Weights of a small mixture-of-experts language model, trained from scratch on English Wikipedia: 48 SwiGLU neurons an expert, a sigmoid router.
Below are experts of layer 3 (counted from 0) of a mixture-of-experts language model. Rows are named router (the router's row for the expert), down (a neuron's output weights, with its number) and show model dimensions 0-223. Each number is 128 + 24 x the weight over its row's rms, rounded and kept within 0 to 255. Numbers have three digits each.
After each expert's rows: a language model's description of what the expert responds to. This comes from a sample of Wikipedia text that the model never trained on.

# expert 60
router:113132150165134148107134113103132119131099098137084097093107113146160145165125158105114123106144133168111123102106141149123117111131141103118097120144128155159135135132111103085110143110140132132090155108148127110168137132152119150144073078133138112113088089141111136113114073147111183134142156155108164148130111137086165151141081106057107130106134153107173135115120147150144156099096099142136128135137109123114133145137138114130124179100168107104176099126085155100152083184123123138130112129119090182111137143114128133075112082094078123106131132130134137157128146143152121101153136137159120147069129093141113118136150156149116117101110145158131151135134110110090104113135
down0:111076142117164117140072129112160157145094134100121160112073129149127128148090147106108125094137139155151125129117095108129152128144126149088078143128096120092097161147128117125163142082116117127148120117131074102137094154171170137129122120124121124144112153109127171124118132132133147088125171145175135185142117139143110124159110132143127125119138151167116130086103113127170097154110136126106129127146157116123138152145124114141112096139180101124140074145119122111115173154126136158092101141109110159169113142114087098154149119136083123139146115108174147110120101118096083109102152126111146167119107147169134125110130124166118137102104102085114188099147091099132098114137
down1:128141125162077122115106128083103126108116148138125161131100107131143172115138151128142131121136112155089133124181164138144142128112126134144082128099107141146132141125146105120125137117183122141127114085151149104132115158171157137141115104111113116118118174120105152097111106148133163095133117167181114123126128127134124143160153094090115126118148138081140126132090107102108064125148135182144136168100103120109112134083098135148159110140106083135131110130134140101153149132165121124104136172110096132149094063112135125094137132148158119126175103146136155147145147079088175129118174115140097131114108159171135145142078122141115071125128106118097169134140097095119126138155
Description: Institution type nouns

# expert 4
router:142120151145132139136127146159139146141165122148107127085143093146177137168148149113111122117132124137147156121125120133129104100057144121120131127197126119136158122125157121097146127142144173164115121116130114105200131101131123126163074114122124115144121123134128121139110114165130231117159135144100119149125114130113146150155116067088123158115078135100161183128123131138117141111126118161122138134114131110119093218165141110108134151075149144090168121104111129110116116150135137114096117139123095128133144150134130164118128100111052130136158155152151119148134151156153120140149145139133122144120117110116128087134152127107124117108094152127128141137125137093152112096121
down0:085145133119126093130121134118135162130131098117114125100080072108114196124165106142135141109169153099142092116089177144063086201128147139126112091160154138142113152115146113156143115119152153097111149138134083142151155149142138117110150137100150142116143135152144155119136131127117141103139136116124093123142153125157106105094084121123137068151127156132120157108155098125135178123135100115148101129108127131144105122112139114182114147157101102142101105123113113122149190135157157190149077140129142133075105142139116110142158130123104109138119117171111183115138116144104144127096116105130116122155157128158089124140137147140129090101101125147101141143150125112111145111141
down1:132137137127123117088127166102116096170121145117145132145134137116121104105138072130108116093103090162130135057102120076124151121118131152121148097157144139135158151158142104157113126115144111166098172112069121157103130157151166111095155156132170100103136138137101101107120153150108154119108093122120128097171075122128084103135114127113141118098172133104092093096104116141163139133149107111118129142093102144133135085161097128124120073148073115117101113125128135134128119102104176191144119153121136145145106120132136121095127125108120099146159112086108118170139171119146148084160129095128157099123137107112087123154158114134128125112136118094135112145108117108150165123133
Description: Word-final noun pieces

# expert 7
router:155133138134092176126140131159124100163136132109109121119129106135137109139124156124111103118109153120128085121125123100161115126113131121084086123178124117120126097156141095094160134147133162140099091091116119117150153125098117131184061113114117122126092125149126130117077074166103147144130127140114121125082103146109154159123096101080118158102061139102149163098110150142111135099140130123158133130101100071105113156156138106104097127091131154102177098092091139117146136142110121142126084135101106129133148170160107136112149138108104109100134191118160133158122128123134150141126145135160121178125117093097132102149163134136128117111133144143135156128080172144111117116107
down0:127126162177107086155154162113129147099104121151165101115170108135133182072119111151129109101135110107154121153109136115118131142164126117126122093123128139124148121123109157143120111109157111132114111129112139147156134103125131163081156106120134107118127095115099154179116126090124132144118159128107133162140145157136137126095134129146099101146123157137119149101128159160115127120151112125152136128145110116099180077092150107088137107117158094134146161145131171095145136162080181138152126132121154131107131141110117120089065086140116125158135106122121127097129096177193113161118125149118095088145136120182073105116147129116104129140084134141144135126070135143102119081151
down1:111112148129115140143134134149144104131107144076174122108111130140140138203114116098144119132140155147168142170104117143139121076146152103120102143076109111116150095131171119105119099154138160152134096120118135094146105089087117103114105153139142146129130125149104093135100114130119101118082111088163121136108158112145107164118124086144156182110135128139109103126128108111131148140125170127176116110129077129125162174111142161131112120124134125162122136156055113134125166118120151154102128069109113149111141106094148113143114108125081116080095134137142131151137150140151172114118111081120139110126077127142142108110104140133128109167111115124129166123110150096119073093143
Description: Short foreign word endings

# expert 32
router:129131148159136140125112128127131151149143111096079104131147113168123168135140180131138120087126161162119116133094151087134105126113130119113113115137127126164143089135131127134143164118122158177122133099092131132149156085140096127155127093087135116129088115106109098133095103143085171132155101171126127120115093110103173152133092116101080159121131104109187173123107119109126136095117137126131120109120137115092126205173117114108109148128136139087159090108126105105174104138088142162120101155140084111117150121130138147102125134133111107126129175119148096180139108109111136127124103076127140141123120077124142122136155110092100126102171189137124117132093118138139118120138
down0:126110104113141093126103096111176139145121130162109155119136122147113159096160100144133152080142120081139090183133107157123151082082127110106120104133091152119106142131102139119138108144091141143112117084088082142136119101128120146147128133170133168125125125119176117118152153112131052119097124147118132131098124118149114147159141134192155155131131160116114139125130132161145155113132146144125184109154095137116135159146152140155156124115114115137142140108104145134151134147108150141118113130091134153138118125151153089134147087097141146155132155090115179115163108109116128138157068111137190132087166149146144096154140091096155162120145144123122169136140114118143130124178
down1:119120169156144104145097100092173120157109068115167130133124165123127180095173116146115101106166155124131106099165099116150130114145130154130133107092102100123102100124139190180099143133128125084126110142104123140118117076141143112145126140112136126115133126110129137132174145120131155146095084165124116132141163097108155094120144141143135160117090109138106168122136090098087104128170108144148108152144114101157060144105163105125150126120119152124131140149127112126109121103100138103118149128159174100154118128134103158138095124129129174093140160130102158111109140099088141129130154120103098096143141153153163147131125172135087139120099154099159124125117125130107137117184
Description: Semicolons in lists

# expert 8
router:127136126130151173142129149136162137116135131144126131155158129130130114173166132137123126097096154147112095127111121114157112121148116106102097125155119114164140153112107123103129119137127151139135115104115141116161142124123123140181121074080127120118077073125120152130121118121105220134116131166134119127119112126103157144163125109120085124076124148106184178125109152159083147101123130152099098124135136163114112124147135093127126160132168121076156075102129099129140111164101132157135109111082107140154173160127125130103140130112133100148171160133136113174130118164148171118154125113141105147109150099130143113155158131143106129121153209156126154171151122132105131130111
down0:133137137153133105143148162128148125098107100094110179146109112152087150121105167132145144144153128128125119160160150120143171122152115137113153167132115104120096120110124135135148153127131127183118158080092122130123148128123134134099122100157152119091135097155095128147109095110136134172168145131147124170108209125151110090102107140091080135101111150150142075136125089150103118118127147075187131114128108134076120102091151093143130161205150112101132128105096147122144153155134144130123118142140092127124102133129100127130136139138104123170120107140116125177127122125159154105112154114103101138109109147134118100143118106156155099133117097177169150074132135131116145122125
down1:099133155119128152140134120071130103114155125109125155169087090137162100120114094121121172127119172143142178067093162131135107126112192138118132136098139183127122134081125126132158122117158148119113188132141070148160123141168116099148102095122190125151111132141131136132130121134136156111120142123114145117107120171165080132088107116146107094154124144109117112145134133118157113145162117095122114140105103139111136157098101136129121129108088146103154082126125135133149096172126087168116157161142109124125157141150107091093109169150094103115132131070141111131137112134169135155122111137123124093158133112119112092120131093164092114108110133097132133105120114137154116138094
Description: Table cell separators

# expert 23
router:115123141109118148126114130141127112143140113145109143143129110143175166172136152104120160122109149137108126105107136126116127125125131107111102149147120085112134135125130114096116130124132161104089156133101141155113143122125082123140126079107150122102091069153105168126090139117124222146139095140118120170090125104115162147124153123049051150126113137115143159126077135122146140086125127117109133132092125141134093143133108100110101156085110174110167120104104156106164130139120143141124121146092097130124162139134114152109128090100115128128143129131151137143148120121147177145134107123132106144095113122093138109174174130129075092106136157136178100177123140105105140099128
down1:119109107170100118117095128145129137137149088116138088123136165154087096139137133109151112122153073092159103133140108127180115156145138116135073120116133138101122099133142123137123143160143106092114145138115134120139080122105113102127131123144100168108137171119160110124105112150104157093124187137146133137150161049131137122139162164137170118138117147146099101125144090170130116126116127092109157111105077088153120125098123099124156093123119117117105073171132069136127149107125160122115094124152115120068119124124134139153111092147115124114095155080087167108104133140101145119095128123119171159120120152160120150099127133161118131154088154142148116126101115107129110145129
down2:074155116108128118109095123119130101127156125103108083091135142080099106105148131151164094118124124105148138115138131155097145097130103153139158114112103146179122095131124092132130125170129137129162155100133165092139134137148110145128175139091139146210179212136168132108137091168116125144104107147085118092161130167139118138115110151106111103102152138153151118131139124136126094101092146119104131169133163147114134134132110156145142153128125120105115173094121152139113121113136139089117155093133106116128099112089160111156137156127159105125126153128088120174118127099113114143123120125153126138111173148115161166147146122101146154155085131171146136153101117158136125135148
Description: Relational prepositions

# expert 51
router:120127128136142139146116095139121135184129064098092135112114095121132128133110153112100155110129155147074114119105125125120075094113133130087121126156144119132123129113133102113105155144112131135096116093129112136141131143111093173147100115069183122095116096131117143136101147143119151140125124173126151169119124092100122147145111150122105140130126150085154137128084120150138131105147130159129109113117106103130138159161144056131108144112134154091129116124114125106155102150104131144142089170099119144148171145099146166105150109116112110096157121122128131196125111121129101118143104155143113160128103120138091086129197134103107166076163185112147129167120157153120094118123
down0:152129100162141099118152111090138107095096172080104138154135104149141122094116103100104095121149153124115165128102143168122152135154133133169115139117163122147146145110149111141107159141128173119136141102092108134150138141132115106127118087143156073108132148116116149129097081130139094178148112097134140103107110119105145098088141162111094138159155148126125114147113117171133113163140147129103072122130140148110126183117129147140107179162124160120136100141124094126101113101123113148122147111072137119115136124123116129133092151112142161143120139167108177115101132076134151146101066125123119096091125156119137101126137109130108181162097115116194094108114127135153164152126
down1:048091133182159124142146132131126124080128158133120121111152145137144109092101156144100128152150119105141128115122128115096146121100123111182114109099145130122132155102169161160104161091083098148112092160148097163117124136121132107142071100114143111114136098093125148151120129137160122102128122121129094140099087134149129123147143154140095140088076131136104152136107099121130106106140144072130083113146113155113131122156119144154124116144106132109110093167120097134144086118161125117121141167120126122100175127142098117117116099164096115117149132091124166092101135144131142129142100133146163117156125117075141114080142070142102133105156099128144122127147159163105090163152
Description: Opening parentheses

# expert 44
router:135145148144129140107129124125122126141155117124103152144105081119127109154124124130105125130092163131113094111084124145123115080144132112091119123125128129177164123118121113116163131147140133145125104108114146103156176096127136117162129106097111124108061117111142129110091098159122143149112122143125137148133091140123114130131110113118105101107151124101146133111081109102143147098147129161157106112096150115115176209168109107106123155105154167121132115125075148079130075114121156139093128108150123128113148138096132182085118113134108115134158151156144087144094114141155176143153110098168125152089128084107113099223138133106105139112139148139118086134088132123143123120131
down0:166124102138105090159123137117135150105117155120118091164118107108156131173107113104137132133149118177167114134112110124118116164089123111128131149149111132120125142119133122130143145140139133099181153070128106111145117133082134114139082141112102146143136094177117136111114168128128122075108116117122150170132125125109126094109162163097091195125131147114113124137167175144116131161107116129145128146172135146149119103112135087172134136165124096123117113082119169113139149110106123093137137155085135138090130113140098170110144084094097135127172102152100132123153132120148127138105150086152106131131147156121110099124150112124193103099127122125105145117081155130171116195112
down1:154153124147131126082088124127112089130126117126149166118139134119118100107111135153143111125100156107135114123104123118163103097118137152136143108115122113161129097119175110111123094133087147117164174098105100120104131143095144112115144166093143115141111123120187080127136127132125128165153161154122139149118144123120170148140081129147129143144096061112124116118134173136122168130108169109137152132134118117127102077121076208099149140080117173131165123133119169094081116112131153124145095118120115135144077108103145122076124142132109127126125136106135154134119090125132172142116103140135142081150125153150123150108144130111148134180131124104135142157096080143151178165118
Description: Past-tense verbs

# expert 9
router:118128160111114135145141110119145107175119140108119090137125057164156157148142159120125119130158137175123109100091114153160135099114147129111078118134124150164107097117098121122116176129139114141080132100135166110147143119126072120126110117099179109133113124128149122177109166133138166171157116163121153151093090125135155135113105097132080091115134128114157141106077147187085141124160120146098132150106110133126151171151113104112140155108143148106162126133130096087145106139130129169118100114141122101110161159145125158100131112110115096128171132147171115143156114136137180144145098128147126148109107116139120091161172131097093107077125139116143113127136127113122150100121
down0:104118129108101154155111162129156133120164140117092102131094146090133136133093123115165092157125154139157120096175151130099140120128139145112169171121145154184134132139122133122176135117099128149084142119135125104112140135103158137152134134133116102157093166177125114118151121176125111086079134124097123103132129112084099088100145147131133115113118144133076157148120123162128148095102122128108168097117138193122135128126111132098132118128143121096113130116145107102159138096115136142111137142121128097108127117093112128103171124149149125129164139104132136165151089110147093176128157116162134193124110121172127170141161164162129119083139147091105105124090164165175150118136
down1:105126127148153116175135131115163144157097127157108141099115121145125120109149159145110093122142161146139125136174154130158087123082144131120134052128093147171102131111119092131096130135138145090115156108134120110090128131099170132145092088156101139173117157140132147142124147131099135146164137117120116114171173114106086128114126147143144103093082144153147106115162122093138091121154142065153106124116134143122112137112130097102134111058139111139114141139111164141192085124142114146099141131191114110112106126158104105166135147160134127109146131130118110092103157098097114140112140168131122126136129099145148149088121146140100097155145163121122065155129131129128138115128
Description: Statistics and quantity phrases

# expert 58
router:111090115145137126105131128134143124155147099109096100126174071120149119159113140124114153127111161132107123107083096140124119113137112126092091152156126120157145122114134130133154138137132154183101118099122126130137153136099120193188130129083138125137109070126119150110097119162112136120165157136074143155147135095145123157160111101058078084107107115114135142117120129183135130118154166151133129124083149119124125100168116129089116160114158126112172124134085127128166122138139103155104096141134123146103144147149139142074163106116108104090110144116123114159117099152126140141187134104150124135136093102083119116172144140151127113107152151135146104168115105145132117103123
down0:086133149140075139128140153117126108163123096135147128115126128141160145126132116123133121141110102131089121151111144146115078129118110151121148155128118145135118139169124168131120155139063166155138164111138113090117138104101149151143119127118143129125114141130119137142161107173107083110136149097090113104132068114132134129148133160121098174139106133149150117120149112085140111118100149147116129159132123114126155151128093106139123150103158153123128169085133146115112110102085131133106131133142138178143153130111155163136086157130111130090161112107073153118047145094154111124153153179159181055128165082101134125112129125134126139101101158097124136076108108122148124133101
down1:148148081130161087161083115118164164127151154112120124105162115123139152131121089119167141108109131085104125121114141165118134114130144115114140134161098104130112119131132154138131130142100120139123106150107148122109105122121110131171119151193121107134133149103144172084132084093171143099128115133103152108171202137107132102165119138113103134162147164132142100122167154080129159146100112102136149167136099154139150132112075099193131161132117148167121136129136130121138181138110131131131141140100156187160163144112168128176140105138150147125139121116112110144138154108092120098117084118132149164105135104166115109141100149125106130130152124122099081123138095116119157122151
Description: Articles and determiners

# expert 43
router:102099153125118133102115143161155164163128138166133140140111094138154145141112154092118167151113177153130133157103136129142110108116147108110113144134123145141133142110135118165167121148146182137134138115115137109128174085131088116147119091081138171137097130151121151134110144120118156143132129197111129152126167115126158148121102101112092125120112133111176136126088131113134115096145131118112119148112111117118146137132106127146134144124139157121185113132097117093128105125101100120130116114130134109145196146102135160087118133122069090113165147138137116175104141157178130152166091092120135132087119120119121078150128168148078120132133196159099142111067125152164127117150
down0:140168121111090112104112155082146126157126117097148130084135140134130131160145120171121121126125133163122201162083137112141086135115129152153131127133141131082138101115142155098155135083143133146158119145147121131136146111095111076183139129101143144100156103109170111114172131082102091129092097139132181102131156109136141101113129148172141104088098122084128134090119096125089108148074174123081094146119087141120100167105121118098130105134100118139130127154164098170113132089138146141143119141123102112103086113125157128156116113172154114159166149133114115124076139138091112134130101096124088138117129153131125130157127129111123108134124126137123130115122104111130092112112
down1:080127144150145125146149137130139105102103130161110116153130141114145153156088067162142150098135134170098114166151153127180103148123091150149095097148083103083150139114124154113098103122137125139084117136122108150123117102127080095152129106125129111096112085116100097137131072127102168076133141114097152122104105102177163169118193119140117153154112146143115161144176152107115172123118143116143130136130123135121103112132154142151088168117129149116140170184086147145103104105145101106127162166120143113146146149143109153167139142115145120157130166106129149131074134111117125128120146137132158111171139130111127135162135112155137157116139165141142137135148149150115106111134
Description: Mid-word pieces of names

# expert 42
router:094121179141089098133146088126147139167124117094065116117158079136133130160136113135124130091126151123131112140115105134132117112136116109093117123128143144183132142133111145091088143120113127156095109132133117112149099097119115150163109112101129101124121113105100113148132090141117158146151103144119123156127129106100139165171130138099099132111141125087152141132111117152112154088127114122140128171143152135115096145181105102125140192095130129069153087120119117127146100157077105149151121136105118138138170115107173112104143085117104115125114125109127146159142120123171156134181155125135119156115118110114112081167182152095073140123124147144154169155073149134139098099130
down1:119169137129118118128140144105142141145152132138122107108119119109086142128155128059131115136123120120114140135080129152132141115102150140129124097141087142105115132130114116122103152119146135128122117139182144115131158170088123099150105129102140086104091129135168117161086121128164110155142117151151123127147111141136115111132127119162111111061117115092138160174055142068104121113090129139115129116143121148124097080116155188128107145132129111168071102106137101159129154118100137124182151133145127140159122101111155145154153139146104118157145177113121159192119109091148134111122137102110156122071157177139131131127128179119120128167132110106153123155129151099136114148096
down2:102126162134101120073077173070139125109103150134123170097127137115137141161110060158151147147122109159122131108115132123129141173143126175161142133136140124094071147130134129118103137143120175107129109157134167107107156104139116132146120113141110154123125101102139155094179081123123142105137117100151150103133098099099147124137150121156157137079104100096092159159160101095164043184139110140105130144127117159095183121154149161149124124128128165137107138129138120125147126160149150130137141149098127105137118116147132169104123118151122162141158129109119110092129121122128103113133138110140169149101122150105137129124095116093120159133116116160122126144134137182121148116104
Description: Word-initial capital pieces

# expert 21
router:102145142204096142161144158114127142146125110142095140136135058125121181194128153140142138079110176134097109143129121116132137131139139142088131130137122153161119118104136108128125155179112157170081123148130127132160147111122103106119114132056135143138110080097122152142091110158105153134139115121065115159135145112109147147136117093122095122085140123136159123137138149132098144110100126148096138145128108140127137142126100111106104135096149134085214114133123131135138123167106100135132093137100134137127177122122135143091151103084102109134132142158125144150147145114133131110140087116149105149116130123089098121135107154090126112112143150123140126172102187153129134121117
down0:108126159138114126101139089109159103130169136088150129093135146108139131116122128149136125133134148116147152144132103117093124101119158121109137088151156116097125114167135120133113141126087108140169097127119159108104138102126090118104082132082134143117115121155162118113172111120132135116143137177147129105125113113161110128092119115087084125132114126115128154125117140125076106074123117153138136125139132128105170115128138106158164168121152119141143134121094162166100023114140160147107134078127179141132136141103110137120103146139126131127105100120140086117088118119126143181073114096138139102096127164139138131098138104107127178126174164133155097193163111135104119141133
down1:171155127103100101072086151110172138173102123113128079114119119111144109136119167118163132113083131156140111142134128111107120160127176111109128124148093100165111154122095137112129169166114085142093094147145104083134137111151108133127137142156090135136165149122096126125108110111152133081184120125147186130147124097130121132165086136105134112155151150139149093169172158119149134122179133112097128163141123136101121125129094116143113089108130140121144179154125119168151150113063110128124123104151122129142142098100129128168109110132120130150139134124103131101110125155123119057139128108162122157154149124092138156153139153096129145110145131099093140142133123099165151143135
Description: Possessives and determiners

# expert 6
router:101134127149124125097124140148117122147125117139109133095138114164129122147109176110107151112100121155092093150097112117122138106093164139087107157182103122131151137109124097123157113138116168137095138100134149085163156126124109157161151102114125124124110155141133122160123138154113179131181102144054105135135119121091171147133122123121111120117120120119175127134136136120129143105125111149145115141106117137105100206140128092103153128079106169106165076125114121121116108152138116115140103118135136134107155167135137160113131097125067134130143160113119072162121140137115131106189126135163118190115119101099172103143142169141138118110133147181100144122083132145126133106102
down0:153162117151161109137087124133149116133153131100166121135108105161132122109178091120144111185165100152135158125126119146119147126138134132106094104130183171115116160166096127146124174105100136156143111144166152140152104138123099128097150141108131088160129158151146159111135075158165089143119118136124141131145120125094086045125089176136112072126123101151096129103084127138107134131156099162109123124164107122158130151132117116139160102154164102084142183142132100129113123115113116127145139119106128125141107100151140120121106158113142155087129121183103123153115119106131100139126172116130099162149114144088104116127142162118116107113102141140084116134127126148122107115161
down1:148196153132131147141134100146149149098135137134117108152123134105149117131127084145130141135151145152138161110139099086118129148112176105104113125098136103132147134094128131145093114110163152114116108160127136120128094144120142149101104103166106157145108096096161099104122080112085137089112152116165160075105115136179104105155117118156168155153180086117113100140113153136144163105096137097144145116099133148165122074135110153126127147098085122103122132163160152129149136174142169124109151180096110119123134095135097108149166139115129118130104128147147192108134112123145163129123139075110132142120092128108121177104116151125097123139132166135099111122152151109128147117163
Description: Name-ending word pieces

# expert 30
router:102113182167119100108097108134137109160129125152101128136121074136175140135141156072122144104124130151131124149131118119129140087086126134064110113129143106143134143117133101106159153141158130190093111102140149122134126107151121134118102108097110144137129113144102153147108139130115156111123129172124100120106130107156119156124095104082088134118133149081152118119131124138142166086086131109127144139089146108127154167141101115096127152124115138095176117139121120153152070176110133141144111127122106133084138171131153147129134107103072112127146135082113083158143134132158169119159126116129124151095094149108153063164159122112098121110165180165128117150118145129114111122139
down0:106105113162101146068108143098123118087124166114181150120104142112183117158126117104119093121133113105137076131112125143096111125127113144118117135126073101112087108166115145167091172085141111104172182162147097118153130143117132160122109117112140144136166140139131155108146173158113120143143172161072121100113120139127160098125139146097114141117154090137137131117153119156186084125108135143088154113110080081193137095156163123180154109119141124114135121158145125126115102136138063128107132112140126179137137107122138128125144172145160078127145128145125104135150125145118110109125131121117126140147117134135149153094126134144131116125126109139130103141147148120100147101128
down1:131143151127153092131115126133149127140128129132151127129149145099069171124175127122132148078119083108101139134131130137086118112169119132142094132109171115136117151093157101164079127158178132104093120137147174137100119155117123141096103082130135143094148144157159098102109108152105165099117158102117108126139072113131134130127091126114123124117154119140088155100142105123154119108150100107127126121149158070140127135123073108082113153108151163137130096170106117149138107150099135165129144118137142093104118149148141141128148158102111109142102137130092122128106105172168144110106117158141159099173105134117070157145200133144125140106102149122159101113141115116137100113110
Description: Vowel-heavy inner pieces

# expert 2
router:121137145141129138131132156191124147169142070114114103127123145155157146122145114126115140123137157165109096123099111082110110119118138137081076148140124099113148145134098138133117166133106175155137118088122139131139112140116132137172116088107132117102124119141120139131145092175113152136138120131080093136086082110078140187148102140118122138108151111134141135140136106107111128094157085124132100127112130165115128176143108067104120128090154141094165071122111114121140097189118104176123123120112105151106165113136144172109137113094086116118146181121130109180111127141147136144165132117181116139121089118128115122134131176120111128106136165154103117125124132120113126103101
down0:144102123113104161090128140157097094126131116138081094149141102155072112167111085120126139121119122117111178192114144140152113125137114098131145124177139127100143110128142132082110158131085146130149094134111131139132171085172078157111121145126149129087148132108101118145106099129124167152148134130102099078108126106134119101122089135142121137136119105095131181148104139137100109133096126148117145151115120145123115149119123136122114101172102126114088167115116135138131148155137146124136120061119167140113105128107117198128143133111125148103145145163109144143120106096136162147175163113158161100130126141162072100097148150112116129111120134104110093078150106103144103145108
down1:149140122098090168138111105126160085111130141111151142143115164152101141100111132118157111146151150104142102129170096109100123149115139115126135156126103126123149145108147133163124150145142146079156094060131144083099119146116134094157129158127135176101131145119139081127089112070168134138134140138166117110165125080138086198147132123115128169175121137123141120120101135099085113134144127114163126117143166104140130127144117149155124109093133101148151138121104129132099183095147096124095147187105108102115138138123169139104148108162115098114109153102074133104140136104115160120116167078114127139154106158122136123121144112118144129151117164140126157113172149164131118114147
Description: Place names, list dashes

# expert 54
router:124144138157150104113146127143140149168159142147128137097122051125098142129160153111113128111098132115103098128133134109143105105122128142087114126167091100154113123063127123142133142168143144154113131119112141099146171079142083133132143099096134172136109109146127107134123120125082152181156122134114140168115097119110171174134090138120113111127126115102159135123088099150119135121111127141128115119083131116126148182144120112110111171110137178119149108087119130104106121130100131123113090107135109128145140125114153165106135129069110127098129169123142138161149125144134133165115129115116088136109124077115121101212132127072075116080124151141120129162106129144141137090123
down0:141140116131140158118117131112124111128146093137097178118176181101132135117134137157138082151135110129101095125119141100054101122113125116122145157111156123116146110117159132128134166106097144178131112158099190107103080103125161113140127118120160143129158152100152137110161135146104148151147161114092180110120112105148119079107129129095154179105135120140095114119186131145118139064164119131116106124157154122109144166118093136153118134139112125091157155152138136111139099132128137129089156102135140161170130134113123140111163171147128158106113155154134098124143103112145148142127105106145134149139140140144102146115086148161141142183114125165082121093110131161141084127112
down1:145130161101129159092132150114152093131154145119166118086109115136110160117152137132134114140134115096104074133112123098163158113104094144094116131122121122154154115151101092132136124137160106131128114089147104141111101122153097094101116131136082158137120079158137147120139133160069126117110100161097110175082117144141152134111101154113146115144099126127137129125078168143109065097116134139117098154123101131164153147109137110154130073130128138131168116100126119143169106185097145096113098151129089119129177196156139124130086134131112100120154113136107099123123143129160135134128155118106130093129097137112121160116126116069144163168154157127122149137155107102144099097112
Description: Prepositions after verbs

# expert 38
router:085122126177146115126125144160126151151161106126113128138139116144151126163152149126115137100120148166089125122112120139124138102100121150116096134152130138160149150122117122124122159147093178134123141106143119151133135150105101148125139127112124112111135141124132157161099103161111152147143142148104103154117101122108139124152089157076105133102111096117156127126140140120125166114150096164149098130119128147108109175151110095079133144115140142101178053098136146112133083151148087158136129073110136137139165098146119150098112134096065121114130130116164113169136132158129131128176112135163098187132152121127116107180175149146128104056167152159135095138105135129080117119130
down0:152103084093099136109134154118131114200147145115109122069113148109160141136140108130125152159136104155124092122116111130123101134098135121157155100123147118151082128127129154157124138119147108106116127086092128115167151158151143102156098156133089114108126138130133111105135151149163156124134134113098136134098091109113125085113114132113119133168127174111170113126188118140107144116148090123159124136151147151137153151083110158149127158100158148124130152115166106167112117164131131101143159105115123160133122126111136145162078132143113135122082124117088104111119133100103107128124165101147129136186100146106178143117142127117167134087141169182142118098174170152092128172135
down1:125144102121104138097114154143107100117135118111122113143199114142141109196147130114176158145140147129116106141120146127121156119148106112077117171113079146138130147125152144087144132114100101102107159089150140117097124130142114113102107138135166121136123108129143114128119115132156107119142148138110085112090108144131115111144133141129110161105152117118149103113183115082082090108128122170174145147145083182103169138123094163134124125108133120133112103092113121158119143110124137174147078130107099116141132115117127152119162170134161184104114135079140143135098144128118080134160122142156116107138146132142117155169114120113152134112192096115150135167139175143152104085130
Description: Nationality and country words

# expert 45
router:108168169154088137104157088135123160113134113162090124137106072132132116148140131118122135098106164097127096139103103136105132110147146135102101135157126104141123109112115072117158147110134145169107085130122174099163169071126115134118111103118143111128085080114118144124110089131129150151156139137120158157137100119125131127102122129119125081107131108091152165121063156101150142113111132142132127122086108148143131207161125128116107143105140152111128116112060125106126109113100139114114133113113102147123138167115141134111116101103107105136142153158125096166147126122124170185142107131152111151108152082119138114209137121154121151119122154123136139142126173151109132119120
down0:106122155160117084121115100141088111125109133147101086124135144117119150142117178137153150131157101125179123098113122120103168106121153095162089137105147082122133150147106066154127144126167127152134146160078130085155082125142151103093115069147114101097192147088127131155117139120146125136131132121141109094109131163116116116100089155154110130115129135126121128145130083159184132158112123105125127139127132086150159140086112108138083096150162117145109135140115107114136129108147180103131127130147104090136130151147079139117132162137131129114104124137150108139126145097151103081184139130095130132109098116109106160124164109140136158126139078126129159100152139103148105161133
down1:105155132127104127104152131164134128130126149140097120074073133130120193140123160140112114109127131151106124097140113160132128102118092121165149120144119171176130129139082135104086126152080140125084118109107108105106128140082126147175130098119118140085194166149132198090151138116135161128118096115127110118084144128092140153153146135112120118119156108110124095093132168104139138168142161131110120145138102110091152145134133122156173122127126142114129112130135108134127108149108115101109115099126094176134134147144146132103140144147081150131139087158129146155111137132156142109142116136117153056116094153129114077131076110101109144123128154093129148141100139117109119167090
Description: Verbs of action and speech

# expert 57
router:124131119166108115141122114109104100133145136109107151143171131171152153158108152129067116121112168177112122140122104102118091114146130105074114111172142125208124161107116099077138119109145172124118118099107152145179133144123074143154109100079147131138089099141142144127095125140110173155141106159128113164140131104121132164127095124117099119098128151108158147130095131125123152094136137136142090134102164141151131128146114131119126171121124166112160087114125136104139103149082113139120132135121110151139136131133138140093116129115111092114128165116143112149110131121139146119151112142168100192113135117102143086136162191106100089094127183137114129135096136147114105142108
down0:110158112120110142108136090109150152148158075093093118138096126126158124111103105168115135116133136112109068113126163130117132097127104125144102202116162108160158129131118113181122151121098115128135148152109135132121107150110145113150106112151123121153111119142146156132142204137163133114189162126146161138116120097118122168136164139081139135083130129126113092132157133130117095120098126136095118124146127071125150133110141133148148112100141106103159093123149132074147126142187133162120128120137096128109141139092126138100124125182143126095113154127153144115140144161108075142096130120084118170139142078152145136116103125123105110100095154090119084124142149176122120128130
down1:104117100129122152153144149134146126128132112153160144100157105151133101139108124138143141093152123137141137096146137129113151165155152163067163153098162132132122112121176080120085179153115099109139115146154162137117130166138126104135129109104147118125127148125090114123116103112118106119068125146132116134119133122142152159122119141091088153107097115130161133166076074137133117122122124108155157156165140137099141145122129159139131139145113124166127117127133145103112165131125124112111113117135131081144060105101116126122151085079128114154113103120119109165143083140146178154157103104165153138110130125148079061157152090111144059143131155122120115128114160157113081127111
Description: Table cell separators